config.yaml
n_layer: 12
d_model: 128
n_experts: 128
experts_per_token: 2
d_expert: 128
d_shared_expert: 128
activation: "swiglu"
moe_layers: [1, 3, 5, 7, 9, 11]
router_score: "softmax"
normalize_top_k: true
routed_scale: 1.41
balance_loss: 0.00013
balance_bias: true
init_std_router: 0.00995
lr_router: 0.00189
n_head: 4
n_kv_head: 2
head_dim: 32
vocab_size: 16384
norm: "layernorm"
norm_place: "pre"
norm_eps: 1e-06
positions: "rope"
rope_base: 9030.0
rope_fraction: 1.0
qk_norm: true
attn_scale: 0.177
tie_embeddings: true
parallel_block: false
init: "normal"
init_std_qkv: 0.0276
init_std_o: 0.0
init_std_up: 0.0276
init_std_down: 0.0
init_mimetic: 0.5
optimizer: "soap_variant"
lr: 0.00665
beta1: 0.95
beta2: 0.99
weight_decay: 0.076
lr_head: 0.0159
warmup_steps: 50
schedule: "wsd"
decay_fraction: 0.804
decay_shape: "sqrt"
final_lr_fraction: 0.0
batch_tokens: 131072
seq_len: 512
doc_mask: false
train_tokens: 413900000
steps: 3158
dataset: "wikipedia_en"
Below are experts of layer 3 (counted from 0) of a mixture-of-experts language model. Rows are named down (a neuron's output weights, with its number) and show model dimensions 0-63. Each number is 500 + 50 x the weight over its row's rms, rounded and kept within 0 to 999. Numbers have three digits each.
Before each expert's rows: "comes before" lists some tokens at least twice as common just after its tokens as in all text. This comes from a sample of Wikipedia text that the model never trained on. Tokens count by the router's weight.

# expert 59
comes before: ",", "\n", " (", " de", " =\n\n", "\""
down1:475562475416445484495468580458582529443499598437424554455478516490450498502475443469594549479619530563508503508548464617433444389496532468468505528539341571526515535475543482563510464414503490
down2:566513502575452505418421543509473445515516407512495489565461467511433504468450549440543558531443513458579497522453531503556487541585387523482390591589504498511551432530572545477532462501501445
down3:506567486457512401514541554460458488439493455508583449491532422428516494528506522630533472470561546510429438505492519406510523484554416508588607421492444450502496541503535498482494414495598539
down4:473506482494554490599404534501501461487482499454406538462528491474523491485507521535402421494524531499484442538494477507475562541525540407502532550506452439541509449555528510418595477513519484
down5:511530385451467439540533569423584551438546394450471519459417506524522550501479489464496474445541467482439574488538538467517431490455503535509484561472518561469438513422560544434469495480539529
down6:416443460417582482455571516484440515409447481451503567494452536480412523490466413491466435494479525433508512556433533556529517532493549555478496504508538473427443399577491514487556517530569515
down7:522474476390445438487527545501550535502566549466433440473403457508506520581410450523435499514516484482415529452468533479454540521454501475563528494545469523468528414504583600442496547446431572
down8:444484481447382556467567496537482512472482515518424538497479455413550445539498550422478535553494448592508498552518506483518465443474482500492521448516445516529520503366445475587463574562483583
down9:520564503524556529559542457481495535582610487392588474510549457613499456511531528577620494455535443429521525501553481556458546484546465507516488575456429492445474563411462473437536493344521429
down10:585546583486471501508456499514453489552474592522468492429480538499642414428523417538522499522454569478420561427575510381479475446433360472570543423528549514476508409558531586570468506506481545

# expert 86
comes before: " of", ",", " for", "ing", "ed", " in"
down0:463471450539615401499543606505574480479507538539481511477521496551559430501457575525519448507515497504444579479483548468482444468466426469503499471407445537445349438454598432427467411474543573
down1:437505484516472478560483551450620421537503430546551528439499460424443498514456641443432476509450502522479488569485487414556522518475524497481533427569471444503516522558445449539486476424496426
down2:525449512491459541539466458543580474604537526479508470456429409469521495473465498494491410419488506543445474553556501466516541555570454518451468530494526473438582460532490449533469418504458433
down3:578434470501468431513520510468493409596478445547509529498435478506451470433488441495488463535547523531521516623511511485469543516416496461465519529454482540572616543502497511500439464440473466
down4:459454465501528526408563579541485493383454452577393521519518437455539446431392504545427516467413524477592425585528456450421511520492462529469427585525440518529495453509541611475530484537519547
down5:460490571540589489563472474565413562510566526489482433549499511578503600480510391439555582542609492508548527516552357460509587542449485458513452553492431498567468423502540489506451448452475496
down6:571573500428542390524516467511540508496452490470465505528516590431461487462498484480481558448398573543467433523502452527500414523515520547502540378441501688546504485445475427529495606477469409
down7:520477525474530497520476435453616603448489443517610441504501547557531512471432517554543454478633484548532555498472372446461502487505496561531453508485512516537530497528471519477374487376483526
down8:502458564486455496527515466396519479510517501545529537495555525448600437529502449464548535475461485509499580458541509544579465493489560428537438499529437598524521389477504466511487371435394541
down9:468442561505544373540407502443523461447523502502506454535563524575551481455508548413552478512526515487473563495464493469477545533541564467362639463503535451528423469467483479530434513586503440

# expert 15
comes before: "\n", ",", " (", " and", ".", " of"
down1:474464499479487581561511505520480530528436559468486552596575497433492453505515487585460436462421554519509456483545566425530508623445527480537463501544542576445437530506361563400536507535520484
down2:493484525611567542523456531489497465519505505505549503471462584536437429488410553474467512454559538651517496558490460538514608478474441480451539523473455533634490516418551526547469592467515519
down3:552572430475540478534526488556527492480475536583526488550476454542564488524486430511534398465501438540437533509547607424473447541463463481430517476484496510530544380403537490527496485521410518
down4:532412514576526544461485592540587503527532456399522450464605472515471457614523488477506513484528574533486523380478542495547518538547445454477538451481476568549540534505419453481591479557526576
down5:455573503481526507555467528544562552423517456468482626404535486510499492533445484476606493418502573520549484515502436558573439451449514542465468444524538512496433569418515433538482523454470494
down6:464477537520530496479484427489511582470375431538585540451522531598546492487547474488491475446459535521503550630529477431471479490523442558500508597513513551499482485521450506450375434503461544
down7:522516481535424514499487539454498474498390556507636484532539463556421421459516537475480501445536530537406533515515523454549427480597437496507542553502519560551592434448528472364440477474446552
down8:421467491450517482552557497511501519473458510453470563521452471561566523434493454452455509541445555438563432550467450465541523505570487587506488418570557516447490584551533554453531452393521476
down9:413546464493536473511539553521483451410438484541480512513466471476530586504538455581505573570559478399484498459544449528442521474566537488587532534584525485448427530548502507474513533433383495
down10:478508499519479439470542456495460465471446535493539525446476477583471567563532484526480518456497540431423492479432505479535457579531385466553505526472520531477546467510485510541509505512479560

# expert 106
comes before: " The", " He", " In", " It", "0", "5"
down0:469464534525494557486523497506520548530374581467491540570412470520525461547437587520563452410560475551400556508553481444480560458529416478462447498525456507556427495577471454554558502486484474
down1:445502375469512418465408461550501497398570559471543510472441483585388475584523500607576482485477473502451527615443525518478507483454439473437507512468433517524508442537502479567579424404542468
down2:492458463550469568407597547468414520394578417516460504584570543529474490488491517507490380464547572460509502566493552515460418574572479453381447568529522499453528549467585506542592497574551457
down3:495524478496494473573429511465494450439504442542456389460551469442530485474549568556526526538423493516559423564543431523512406460438567559582531593431517441495465539489392510450541492524549534
down4:511454555592447450490533494479451429529620471614444585405551473492453524514517550508496451389435497453501473553571504506446477448465595492480524511471479598529454463534496444493525471518563486
down5:570547510498555596492479433478464512460417511496548561498473549486464487576459400428476542455373451473606495514526423539543525492477498509507519488471481528536504534616533495506554382397523577
down6:494503463536473458515531444488534457482450539533564500553495402474523516492519429509515580426619464475436534397490584486488490424535532490432623554583540524561475535579580444490435486515458481
down7:476485575458443527546465478481617564504457551456447521550455428546517455531462446477529490600447467374523528490570545497461497461457460507392539468469445523543567509486448510504547495493496469
down8:495537434524539529513381412533524502603523627463484420464491609509546540487507414568475518586478528512514474499506537540556499557463462464495489468443543447534486511478536495328439493486471548
down9:440486542503420492485447415496472532528455550566563544542502565469487522574551551475440449495555547520557471552570484445488501537618397558490443493448469446532445436521519516457465475485551408

# expert 118
comes before: " ", " +", " −", " .", " —", " MPC"
down0:559498490560537482423484473485544554461496522511567507613468457541542470461527547538545533464525563470463499682576452533447479522551477474503441509587508444468562449452573472529531523402500468
down1:517535413486588457464486460557467532642466464480516455430461415524516478488479598485559549564387514457466534485451501481552609548421482505514545434489471556506497444552633416482544502529501521
down2:487531436611520459524577435520512516513571505506490544550457480537565462540478542545519558509422482493526518504584512526530572480458450479437530499449512512581511550486524528448396514443444554
down3:501486422486561519606480539568445508534509495453584541432555438468495496566506535499499600550521482499522458536511427532503479457477480477530422456489522516507546628496507501490454545530453462
down4:457574474401480544527559501513531586482493491469514479478442569409513516458586514573531473561461453570458534537541603531431587511363532484547526489564509580492573514503392487464397497425561470
down5:599502457532499604445492520568510566527513517460557535506558511435457500492432534575492430502509548504407518499542511454511469570479415463464393348462510447431524587532499401510530470457446502
down6:545537522614483629490488496465472560473483586477522490525484492474479421482485546529493533542444521580498512630500631557530526378477517546410447575536495523425526540495448549417456471519484446
down7:508513501486516503475535459551557557606471514476417470515489523460530424524572554439578457481457509602585528437490544402457561491506485497473623497473446551477527476417500494540559492457544567
down8:538459516465486449501479487563523423527478490538585480409524518459428520523452496532524481558478494535522489500527526471570471576513457574456426558488572488475549527492471538489404498490555468
down9:536506492476564425504520524440547503491528465496452565526444494438510516477520542476569423501483432486499497549531564483536547477511533466431432490453425504418579580562403417507425488528550459

# expert 112
comes before: " the", " he", " it", " they", " that", " she"
down0:523468410577511537535556542560515459363452532517547476506531430477502499543512540499565445477421490412485553526494516403526483517532581477534456502591555527559468418533474460527477454562532407
down1:533515578542485549496354523575521527571485390514552479511567485528536552574531451551498473455485454539531496516483483551558429501415441500379481460474553523489458501554356510487513530586457502
down2:537523473438531532461548523460459401520454498557428484471563482611514538520493583431485463507593412558499443513538568485505526547496466490485520539531500498424476604543445503392548577522473500
down3:379536594488524489412488481508465488531574410498467468470515476508515490506542390382443472491491516539486423466526448468551449503439589479497577515410457504534536474534510463566502551505565551
down4:489542476497522571465623497563516541442550415450497422486451490471566483511501506540598547585455514495499505584460436423551560457562490455463480475556488545574558525498562460473527465447483509
down5:473521448521515512453521485476539475461532599495454581453532525574565478503513513427495580416540423451484450552504496535444448405610545513520530500468488411501468529511432560423542512452476544
down6:531506573538535471483465537516564448539545516434498470446438565477508525522480531550467549458505552455532437412496488473473567493480515555542455441441512609523460413560596525529561511444482544
down7:492435477526447541586494541420550498445467531495513497525458518468411553464482566515520663432551540547523412482558562419519496482489545479487514442451481518625587413474518524527530491459459507
down8:512435453516582525536485549455418490495525479525510418568522502420525546502498493429450504508571505485524594493487521467560436513475471560431501571499476681549531502427535512500524481477446438
down9:490508406480481514555515396619495499532498551485433577482469542583547496509471525515595443495569466530548429550452525484478437531503388577476499422506507433511477518476566483407538486484548539

# expert 5
comes before: ",", " and", " of", ".", " in", " were"
down1:470489499495438530561505581437523509455493586467532504531565589558422514469484579529491451527526455517543458506483488513517472489462496409468366489532480477513514444582606495547422452480458457
down2:561556408401456490510442507451418504539423446528532489525519456429504466493525582528593583447500548514397571518570525517480568515460416518477508504400534564509492443537436460493483504545521521
down3:452500483492517424480509556468509449586568448534516469476572475539489478491544541409402408423537460534562428551501527577443470507491433570540557488478475555548422405547455459450573426504533466
down4:619529526478571505460522535641503466383487584559470451498494529504538450458495495538512491518555568541429484463661456507537566486486494544488514514484471394475480491493459485503470462422484509
down5:474541557612484424566522514428549533509470476571526472430408543547477504457465555473411479490499504567453528463520441443460472421481537532559501577551411520512554512573466470492524537399492555
down6:535526505456454556478463500557602584486480391450511466472510400477481511487526533564532507566592575585512573501480520409468453502432434533498459487497518551537531491482441491392576594548533446
down7:481532437485538512517433549485546513430471359495561496470494486502430478577474618517491543432546574594400396580437545496481527539500560562480491471544458550481486528580538468501491464471503464
down8:498515528578503526495548499523492435555568528534470636569593381485523500457519395575484495546503511517499485407551503549595476501476527483459490431489508481509562498467476482537479517526562506
down9:384499485532547553465482434489499528454528518504518426504548474523508487537565496378501527494584519406514478405475587511470515501466464592535534422528468508444445497584483438486569576536502505
down10:456539557544442610480402486434519436427448509524458500414564522466460517558500541521464493564497518526415616541506517582586502471513471418511530575491506516598598424526570521451407505483529519

# expert 89
comes before: " ", " |", " |\n", " /", " mi", "2"
down1:520435537501475491513438581477461542465531533482554452483504586485510507599514461457523460490564555457481515465576518437568540430582516471433551499515538504485516514468509429522475578444425509
down2:523530484473489513443554539485485564532530486554483549499505411406496489476504408475537468464555512434595433487403483539509503514525444535463438503497559535441608530433496487517521432503541455
down3:373496427488493515515583562529596537516382484520504556423467486561492472512532442531548534496491463495551527527415538524491397525478505552475542442390430508582516511491558558562461546559480546
down4:556509507504454503428438640430479526507589522574556468475431356478559568485499519528490568505566517467489376509545469536488556522551495499499459422462506551413496515494484419510474426442507488
down5:507446532619489541523499476493590474390433497504393451460476578476512466453463493484473404514572399459542530514543608548484516524456466531518459550483453535524475545409496533497511432501505550
down6:441469459555472481473441591421459466441433500526525541516467540451552480519457501579462572561464434593567490591496564517427441504545436432493407519473481531542455486525576540576492482473519532
down7:515467461532541513538471494484492516492453593499493518486564552513517528502454496481492529459522424569585416536554528508535481552505527435465481494528402436366506538437582554586476503571510453
down8:487512448456480454516500596495575523481475521546509561436496554434526398515509455467478478443529586498474538501517593442512469458491479557550586523465513520411484417545541533549440516567473542
down9:498451425373491507483462537541514557501524554445480522564514616560433476478520435559573542563493531452521407478480499544509504445515465560594355563515478475553478553485513509479523486444488431
down10:518436552450437492507427491552509474531458518528438472528461629392457564473533538536337510496418489517585485567558576509512591520518474380534536551466451505518484483487534414613539498446445508

# expert 94
comes before: " |", "%", " |\n", ")", "′", " km"
down0:506532490471500547411507563469387567464633477570495459449538530515496524412458547592478453457543515463460460465515567454515503586526522374571565527448491491476465407499500478502462514501491421
down1:579532455428542468552520631515502438461618516425545409433548541542543542476492599542509481547532418493429553587527528561461555537438474488406467551521489501490554545497494565467554506477460471
down2:465513537509514444474522540568497467504466559501434412501449410497506512548508440496417533513393488546515552517548570473589435558520478539456533431561489542515512409509549498445530488575541607
down3:461470543580370570429536519455512496512491438489537543512532426517513466466502519416465413462543455485478437526641414449541456587444603498449527536417519548515476449568466470561657538504456533
down4:515486477501487612516460464577465505529496543510447580447522447417456553514595489505416473533515446439440529459439570625581477640514499517476540444462544506470556499460510563474500471513484593
down5:460494474573621575508538524472375509513526428413461492458542418540472519489492486603537511486488507491535466504505419532415401518478475380459451490490471565398496560436503459522573533492453538
down6:546526525531530418452453532537508539420589549511509540364458437465520504589585423482539510579470546538371592483507484445461535533438512452500478524499514464520525490547531517561543434562520513
down7:498543487584547576429525458475566507494653546560541597508507506548546473522487482621547477550546522481510453529537483539487426476461486546433581475527412491537492419471443461549429536522510441
down8:506555475499454385485495530521471473472519589517545494389521557487503497445569488479514593429472533432577544592523484464440425471486480560507572451503425516512465503442502506561438450550604495
down9:499461411430519574551550535605485522507493462510549396531601471427512524368524488516471552539487466519428515478528474470441483408473527548465535378490577450477496605597484560437481462592530515

# expert 29
comes before: " ", " %", " Candidate", " Votes", " Title", " Notes"
down0:441545463483459543513546444533465477442559447482490533543580514548460433462424442419531489479464431504492528525527513551513475637484466483473416484516526542580505441586488532417467519490524520
down1:461429414541483559513509513513571497426427491610507564540516478556559485605566581429520505438592486469475492556489510632485513443511380495568490451502484460463552561504539564438502502431485514
down2:459503505430528504531524509431597506465502466473525538473431529475522488454557449631587507441631455480569536556521439469475542465449472518549480560441425487611572538473450496521562531444443533
down3:551456479585532523453603511533549520516441541426518576542530445538475502421410512414488528607555425514443509472465567469504500496507461451456495532466555500577495430455490460511487488538452611
down4:393621559507416495564392488469505477481469535497549457457503452559560481489474481538567512540592425468484428568507564508523501462485557555525554503622600520431571524467499395472492506479484583
down5:477506524462491510481542535513524447494495462424460411437553485483403587486541546510488492478540451482562431501442456505596549510577486501532495539533525505444583564438410498487542507498508583
down6:545529437581513536497480434552524533479469456498565426596538512484524510358416517478456521496591434461506533434527542535597549431541540488551478415551561484614459453517462584488479402564532469
down7:507491450525508458452553468480542530558479562637488544362491576515465507547469601554447606515445495477432568506578404556521402543504471405509490588459471509478491458521477500419445431575460551
down8:469487519523559575487520506543529422428462466504545478521429596406521429518469438436520560523437462511572424443482495477506569568557444539543547476485532578571446462441526507507525620460425533
down9:494440513521438471473467420532482378497530505500612508460603483497449459475468533440512576447459513456517539485529561456517478522455456473614526469535581632497544490484605484521451498489488499

# expert 98
comes before: " the", " ", " office", " a", " his", " this"
down0:589495493488428483494534530510497419475452430466522487549508513484503486538468514480471506494593433462487496421575414447499502535510428499471474573485492512549439476591568559508458447471467510
down1:452564438498505561521569454487477358557462453507553497496493537485492444504542506419469587416572475519464449527568501474522514528479520528559537383451397490518477471422449580391505609471487600
down2:527529504534517515423527583466510412446571521518455561507500529536470497515511471455346542524444506556485488488486547504556499539488487556487450512495507577545426535492527464557504499586575542
down3:613557571482482495546445431541567553545426546559550515479546478577535475545442445576397470407571550523513484552459466565483403573430504498480555515522470540548501519499441528505566473495494494
down4:482578556475522452499485380463451472524494485445548538492465401487535491485464513401523535491635508429462468467572484521438436564596600536523596476449496534515469514481506446409530428491444516
down5:577473484517503595413524533545515481490557522548424578473441413491531528503593469485527525516479515504504545436503634495443410494483477453485443516498461514567498528478481584504378566540497556
down6:556498481547531433446561500535448520517544528435558395591509597495595501439562505491458503498461500473564525465523574540518466496482469509498461518507526500541451399521485554433457476480549477
down7:431495479520450527548468525448522419483577540468600497473437541546588530458522551444546541450476522476589497492461503435479508497559539513570420549520505580598436601510399532466425517455625430
down8:511496497519499454468400459591513562476418588489517440441611485605586526487408471471492488447601462468497449446486533453514491448534528521472566568414554514529579478499533386486521450515546533
down9:565531484533536487570539467463447509421388497485495532511576492539610575554449490503414498413615494548480550570464517498475446526424507566525419512410485345546482555450475582502492568532403462

# expert 24
comes before: " |", " century", " place", " (", ")", " |\n"
down1:574609537514529486488527622454437504505491468482504520526458487411556368450422494547413509423445447502505549506478450470581489490516466395586587435432537490519446541495539488545538476471493549
down2:470557566489536504502559546490510477517551570522475546468567465355451521621516431522523540496551527572418470511490517481409559487532403488607480456545443495603418393492477469525412492559521507
down3:544477527495476537511433503443508512569491524537416477493450595503611479355459568517484507488469577467559401564465486501460464584458487489544528493473418561454434482548412641615481518485477493
down4:459504533454479462457501499536485373414466471564516476586529544402521417538493523483551471455440520580448493474526502552508476503463491393406557606499475447537413479592529507487532522458463477
down5:523473424466536442474475444592399508577487576528560564435488539483469564482429551480594529436515455457459528553504522596486577504562503471461445455527472608501522445482539544516451436491484404
down6:435547561504513539529471448494507614497461477529572478523453500516468615536496483412450448554442522461609569509513525418472514484476420500330552331522478551504475480427503562458477479509510524
down7:524445502501494587466502577504513475428443355546446485478612546531485479477445521524422513485576432444615470525577465453500488499456570521500548440471507515521522530507525439561431464520526526
down8:515528450511437479503539501408616500483539464471507483469559491513476502424504436399421522519529457430478466514483481590602399533519535487534499452498580573444552515449488540545593480532594456
down9:567498506452492555484508460518505420557397485514515444541487476524533442479476591452486417553490523501487547416560594526518613509575467516522462585569463526406513574458423499530590576509502484
down10:515541488521547556491524576412461507466506530539457585513553521505473476449404466522436493467528543565561504540508404497528466439429582500603505525502487532546382449488553442498518523587526539

# expert 42
comes before: " ", " ENG", " L", " W", " USA", " A"
down0:438532481395442507536556536505538479452551416577486458532515579495484490534499404526516482490451602488432537491490439532452510502547521454542476504524514407444568532461511553507534543381436498
down1:541498518486472433609492526400516528478545512571483488454482466351490498559515537559530466528499500527550495499360470493465449393495493427582495626399463529476462550463525513494510448445554584
down2:534564543512598507431508566468494450516608495464436572425391421498547528476493494464540491475545423519420514487429501499526527521556591458451576458549541487600529515571504413535414485436481457
down3:517493523544460519503529493519458462468520516555415499489509532457479540554522526567507475430507546511490583532441504459424503436526457464529542485497517465478524460448499474452490488379483554
down4:501536517513500522445438490498475480481532494423505473537405538535553448477386519527552548470515601492399424560460598544433495504639523524509438434569492475565455512539446480567549580488555402
down5:503573521503483470543439462515393533491539513546541580554453514538424562520478429468506592553557556462414419496508399510481559530497495425505509470518499598462505481493380427505583525481450568
down6:522494490361529529503556508458455489512462522550497425451530557567465552467483471533468470523404507421594430520500534464502458491470445532453532420403492505437554410515471464462575482439546463
down7:510451520505516543460491517431463452489513503485474533454504506479464481567492480421537545547484445484512500557513456483550512612483578470490546524442429536595477468437473441547486484549505456
down8:612431465482508484521500603492511548458521604540512540516529523505452390445477511517542498488536467393526526552477488567492521388419543484490500573457479461502453511488491510526472551570485429
down9:447479515474578407428526519493452472528534525553643483467417471457446393426470514484585568521592472456555462514505464559498580455543490552538557438485531520528456492440559492461469450466589487

# expert 56
comes before: "5", "6", "3", "4", "0", "8"
down0:495503468503514520543445571513487562477516532449492564460537502556478586611558501483456465579482444555470508541550550488496436568457521560363444524526524481449602407475529575471374535655496443
down1:493528547494509463490568443606552433533423479502502441489523485503422524508593496460418538489496502466526535439465499399577441395423487499553498525423647504553526473501488551446423558519496637
down2:607595454484575543481504539487569547482484543527500542496508519556429505423500498448548534581525535480494537552485530572476459466489432565381444502498493520543491456567495470442437443527448564
down3:531487497530558508504582547542468454560467496441497462420503561526495400527468428502491484421540431436442491479427578468521468488385597503533399481500567546499430498651563481552467512553529480
down4:476462529540520507467571413443423543506449581479476531537425543495508522564532526529524469505438485523578544471521393548493567513445552555489450472584498477514492488504456484579525449473562488
down5:479501448480458467461539562451424529514479460419462471476538495555487616501508482518557435522524495576571519519526566442603497445462397518515490444528470522436546525466437564484413522483476581
down6:411554613533541393551574456484543488485525544490456512564497395434506555500483417482544461525476539515513557451553510441529407472469499445432522482543484504510528479497547402563626512525518442
down7:442458549509402544468493585508539516451527496531500593401463507550470488532470511472518489590462568549452541451484538525506472543508475507503495457559479455517515442494479523527600460461488429
down8:495439488505444523650458428460491514483440393492465561536445555433523505470524490618449464574493531552613496410529498567440546481466518566440520463555519550524544424428452545515574478505518535
down9:482477487567537452484546414530479525547457480507490487489540466490551505422502527553454443540520427529507427453549443578436498560480509491493511386577513512507571595443469425493456512503549468

# expert 97
comes before: " of", ",", "\n", " in", " (", " for"
down0:510490495512487480466533571503522459559509484446382492462531527486474418567495478476563515505412515466459475412442538431478604436421514614555474452509581453432471501532452516433511534437539593
down1:377562500461467424414549499509514491411499453433449502514473455530495498503489486508577616511408505468460491574454512488561532461539515606519537497546547501544529504477481488519543522406487529
down2:549462404509553525416476486562428556513464527470548489540499551502417558524485596519550537483504549438481573540485585419402554507474494492458420565442430546621514449547401389501514403604466487
down3:525416503464551414541473502476499462461544512536487466575496511514498490425435490444543494587556486497507594539533512519428491518441400526544647499563426436586471501541504499396417431456429477
down4:521441583519520529464452478432467472492458584518460560482531450548579465476517380502486550542517517523517467480434483544462444556404463445591556593486408454522559473519495495485462443441600569
down5:580470495417472514504448591545537621508462454476474500546504542520567562535428421502574508537483530478519510549537442568512473485500482464461461502492391545518452494510540466487586485482516536
down6:498477538514510558488521490515516511412506440441449549481489473512563588434519488492503483529445441493518494521431568496462585566488570608583419436490534498469530519455430570466477513545489619
down7:496477490506482392536574485402519476447501517533534470379514535594511550477508488450490470441497487537427522401381545428530579445456528491531536526463472568528480506510473569527438478466508470
down8:438382538485595506450506448454514428425422482559415586474556544466429524514493489443551577473516527412501515494568472578544446452550461520467510496517508485429520565453532462569460479493480546
down9:505473552536498492562395552509519442590536568523486542524545472473453430460577482512531432485483585568432487440528483473486439529506458409472444508493525395514597434513550586499521398552472476

# expert 67
comes before: " ", " |", "N", " —;", " -", " The"
down0:554501422479557505461492510525504493465563422565482484502614578490531458407460471513376552527517535480490525481449497468469455476546526511562434454389498552504471490519625457586486467588564511
down1:536510454523555480628470505569464531536557621475553526430555465378508498526616502463512539585459438486513402467521541510520536546547465423497554366443438431485475489455459483490459588460565478
down2:617522559436539671494582458550532550517460576468530470446465504394516545482582584587523548552472476486583455508501474550532545442448543532491467488503505489515497476509508556502466453410538480
down3:345476613543472472543428427501465477560519517419472555570514438479567509474498491591426490514453526472530501497465482491490518519502478528515495443526423434492488475459524526436539623498536426
down4:533531481555551384478500505465504483514425449448517499526456417497509523537493462450559529537421413644435457457541532527571509484500549502490530412530429542492509502538472524414502441394523537
down5:541531575521397560590465479482463522433488558566491459524561541504484478491483490435443540514474598537520517474534476509645538491550427443545499628479482370558437496466499534553547457417486448
down6:407507538564520451628524483354527614420395463462508426520575516489485526566565473427504608524429492520500473540583499575578486511460475410479515449498436536414398476534534536528488502547484461
down7:496465616534517448514508468576576472450525527519543427531621464453498516471548573440469464520314411413471418475498473490487465466543564549541480481504463525507439481504413567496561610482421529
down8:505477597525462394535533524448524445452446593530541516489542445587554578530556497503526486479524425500505543433532386511491478476574485545467461489530440509508478392521534524601474406423564524
down9:472468510519523575520452517570488566514527560483540456507459488548442523542553447508457580563439487461560469509487449487512504446522406503475533458529505560516646464520449492524519559560401498

# expert 3
comes before: "0", " |", "9", "8", "5", "7"
down0:569493429587435450564484525474494499625526549518527499445516601455470550531433503499505548513490502539540531547546476454359548415491400476603469477485556459517474526445554484540509442469540448
down1:572470493466524554417509577449446483534518488523470422574476480520472467473505525535530479493528455481565468558591506524450561478445450586521412530553534484503588491523480509407528439480449497
down2:521469485486546469520580494469558545473438536466450468501539485554449509503441485522471455483515477502533449558393467599498549554405427440477472564625488534513467429543493431540581640474471500
down3:458508529595537488566560489519561483560515444392458446483463490429523573408489565452465541458469458569478443499564554455529555494409512388528575544560480502569424489542406460501578515508543570
down4:476536433531383405497509526505558548496403525560450470543521427601507468472529479474547495416490468467512520461419524502543489480541452501514473442434499536485576579485605558610428545495533578
down5:575522463586455606511513455463519563558533490560472507573463510539582497498520534575485488507527490404460528488444468511374511466514611436450480542468540521513499499516577469430500480522603439
down6:508521576471501503453535472539533468559475600495536427516581456532441484474433514545383545498565517447513593548509611469418430518499417519450501498519494550533479503583568490499479554588456520
down7:392506443444491419577525531614473526428566393523561445507471473597501538412462432413504443515483511439504584497392523590575495571487465431517492526509519495570508601458486462428492539536484473
down8:571485461560516520398516525530485448466524509454482472496587475472508481543501581383449575420447482443489529446498499471476498519440470475565498506456501461587443565516602446508429477505544534
down9:483490522513497499487586471465553466436480520415472463492600511508444449437465454434459519519526501478479593566491585569615500462469588545581384461453461438570511590563538495421490423487601458